Weights of a small mixture-of-experts language model, trained from scratch on English Wikipedia: 256 experts in each of 9 layers.
Below are experts of layer 2 (counted from 0) of a mixture-of-experts language model. Rows are named router (the router's row for the expert), down (a neuron's output weights, with its number) and show model dimensions 448-479. Each number is 500 + 50 x the weight over its row's rms, rounded and kept within 0 to 999. Numbers have three digits each.
Before each expert's rows: "comes before" lists some tokens at least twice as common just after its tokens as in all text. This comes from a sample of Wikipedia text that the model never trained on. Tokens count by the router's weight.

# expert 251
comes before: " the", " to", " by", " a", " that", " in"
router:458403576458526570521485616534470585519560432439522415539424536495563505531409487539429519533511
down0:515505523455517472551413536510474516561489514565492689638378469550493459484515487445505481477419
down1:548436489553490425521470511534516474486513448548531507539481434574423450481539463402509489492467
down2:502516529362581531471489450465496495518521538522510510489500432571513495541561548588458512473503
down3:542496574480542479509504575426421455422471519512518527501489366403472524482519541437481552574478
down4:423555517558525516493492524564441465489517535453574502441461493555363493531580508427456416469397
down5:495451560535535424459531513485532505516598506535539519472483450438509467405537434477651541477497
down6:549486525533541488441493658476571529542515518524524509511462501523534569522563457543504536504428
down7:450484552604468485516490483443479461529455549527461468468467542493558560450506517450572536451467
down8:483519554536498559446539562491472559513483470444533463488413478498487625527638508496555554461468
down9:596578506507592530434535465449585369499455504506528535551548525498480460542485579535461503418477
down10:498552499482496540456455440443564464553508513523491488503467537540504399418451459468477571501436
down11:435521519575458460553490635481464500471459500482456525516531484504463504488539532353478542478508
down12:570473501510470506522376575576508530501489517466393417528475510492513479487445469518614510404617
down13:500606502486574464406404488485549483463504558591535520470469489534510572516532505483437530552514
down14:444470432493563442494558584446485502439570523536511432508493453490432447388512498503588469549474
down15:473487569437598446501543582516459509449516503477496585540484396412555593519530500396590577487503
down16:443501550464586562534567589460399559457526488510529558536559532482524579431432478440511475492469
down17:579475586501577527449472551486556431543476505538513508489569422514442541550475477517495527493543
down18:649507469429494490521590478577456475513498476491451485414529498508544593547470479484510449556605
down19:543500412523532556505522490585549548548562550563430522554453480614558539549580496509528496499599
down20:424482490514543434525439520408441530562420541461489457531484536515530439411565473479546393579542
down21:466316438407554412531490500458441462507542498551560460557494484537575510565534559540511531541497
down22:516536498477494444524492448514374517520488480424551536453488421637519420520427501526581408468445
down23:468531558478552575542579497465501384445479513516584459475536542396468584480524508471530471538499
down24:525507474478491626510519457541530508503482498440456550520449615444619434546484470483495518536498
down25:556523436458512508539490514538486620406362498490531511504561569516405530497562556506480467488547
down26:463508500446591503361464517470407466454475479496490554549542537462559446565473505522512517603539
down27:520507525500550446491518556517419526428590519503504465537467520493448513471516446493584539530442
down28:486481561487502502510511518508483467593515503525495571470528496441455559451396447542542531395516
down29:544506476579426545478502553562452527469548442527554467481448491543451557528407383542471580497575
down30:499470473595533463467498553423376477511527551542551444528511452495431471577463499590483464524443
down31:583481503460545457535482543485601542593474585645465485562431564527563483506405435505476503480496
down32:476439456488396397516404507547480537418534543479469537444521525553595518503587445326541545474524
down33:527456481496440452469432615569475535500596586558490416533428473455546565523491450440525544472421
down34:501468507512516517541500445482464447415559502515409466492515476373488532452508398500568534572471
down35:514501507538495530587476420459500496547474526548548502513546491415441441490479445531550478561472
down36:603506521446519593455548538427528513447486588446551531576536517424532522422467557498470467535579
down37:477469546490438452550553461491485474474533482448438575477537499468494505364548507393454508563493
down38:500495510465474442589503375431426587479460476464504486514530554481541495471525494552542576500484
down39:540514585471464535444547409534478549425674521468566501597470369460473508435444512458455441466580
down40:546530469529405445474409436520505536449517556505401563543417453456551515528530486414520533457511
down41:563508520477520535494513496484594560511490504562556526582456556578399534567493415471493400536517
down42:526512557393569574506571453530506656592565575455437523503555551454501561483372452491474557523610
down43:506504517525478605508492565509444486513532488591551512532509458398537452532499466481512463564497
down44:487449596485545437473507487413464512513483506470518551525526469423526523424522521422537454561468
down45:514480545562491500472522500565455529370525476614440494588449551518403466487548540451466445482447
down46:469604573453482509526496454577488499470536598584525571474536616634411454577394482527369459421463
down47:471440512577468429463490440556464516449604416556558456549529376565501597528475477527471431533571
down48:556553521594503471547467518534399389515467549461598447409470543577492497510474504482507548407461
down49:477531530481484478455448581491496439452490595405474466492526502571559557465423522545601492503476
down50:549587520523451459402510550516512501501533543495513509515534473419404479422571442407514492449466
down51:504462507598499547501454530536461549504453525426467530420440481695471526416502498532532510499526
down52:480496437560473491483461404570615508531488467486592464535425517643499572525522489488417496398605
down53:506611560517439553479547442565488494444495401507478562439563542396523588581467521566597613444499
down54:433527501472584486501497527397551543502428516534461366464520565382487475556549444418452473492430
down55:436583427581449516555531434448570491510444485467506567424526488450482490511514583456534567460526
down56:481510441457515572487451595584461408465490484505509480490461587489496544488402429582449543591425
down57:447467447464548414515445547566444595483583533391459475520503532485514420516508405447522452616507
down58:456438513437497450499424600587398496464559521444457540506470373543540534507485514459542504563534
down59:526515469474565512488532474442483411437542552386538543445549438482436497447460529535623582591460
down60:503466496504541455560467531460519516529519473509510518481478455500457494495487453481507506554524
down61:441563452421477470523629459567507495440496553494520482528532580530479530485473514464506519510563
down62:499462518477493507360500449488553518528557514551390581529521550471422450535526502539534453543405
down63:488490547525445514499426506468625564531464536514573528477483510563573584375462511491572434498457
down64:531534498671539458473463490523453472436517506553517501595457479605450515468469438413468488462421
down65:408501514447460563483520566507478419448528517491467389504491549378510437509596483535466457573430
down66:443553501504459555558424451528460552480558577476463496463464523489530441441540460395530438553460
down67:568467451520452489450479574548471546480509599479387504558479457454494557468500438538499496446479
down68:450543599410580489436542614511475499478549501484445579485490397454539534529504582526600548572459
down69:651549571518457513516506532429515545469516462496417533521488567479505672490473462423519553515532
down70:504555515495477601652577481485444557638473634500478533452566572538420415443474439452508416551556
down71:475533536478468430452489422590553553408398519531513500580484550484496476461575506459518540423480
down72:540565507440493446574536477455443532551478508561506627478541429443520440535563405470501513524474
down73:477486519545521622454431403539495496506552460487480612582488513568506457421450518520456459492502
down74:482443467461531548478597511473460550496569456392571399545551529556414470533570479576503482558483
down75:529528543491461560416468538512521455506535611526468418502475553439504557340369522493501481562491
down76:599536523576605478489425567443484455466534492497464565529513450341559486391558499507591561593428
down77:526486566624443580522480435524373485435487498563493535416490531425505647536452446497490454476458
down78:553510485470491480409466482540481568527507401472423538451488568480499491566576480543458484549526
down79:507532494483537437408527565431465529518512511516515437456474575496526507426469446408550476530456
down80:475553533577702490491525521475444577491440503484544545505491509546461428554521468548471501511573
down81:442599474469563465532555539538474532464489478496521405551482455480543541449496390438587449497612
down82:474484542456564421512506636443470514443489512462501478520547436463534510471420455479541547512474
down83:505488561440488495453546440507557499540434528476466501553518593364530553411453452522476506476539
down84:585495467532573560586548493479580489433421480499488467500543537529519429513509539451457488516571
down85:559445492451432391468523566508413490434461489533468496527498512454502464473475517507586503486490
down86:511602560482555484530455542525525482571423470569437517383517565363515506467517522539474451534506
down87:589455570492455509416427476448512468535448511483560525467482598465489425508531484500548491464446
down88:470513587501512481557448463494541500546547502507548496518507528472464609468496506555549462514491
down89:567521537487515432477392506416497504549535489563421469583432545399531529461528458462506461545458
down90:492472473436451482531607513535480501476593522471570467512508546466395470448577481394468442438429
down91:540473497560500521575474499520489542505553506613544509532541455461555553446466503418477594510482
down92:520456519481492501543469555459491585496547542450489485543507484334528603516498495470365476478622
down93:522529498531519471492536592500553491434540486458551512416481554496486570520517413489492481441488
down94:384576615465508485560482516520485441437478513418474485497524548399488518443498433521504504434517
down95:320558482471607445530579531475451492518461496473507443470501497463463434446488473561513568537462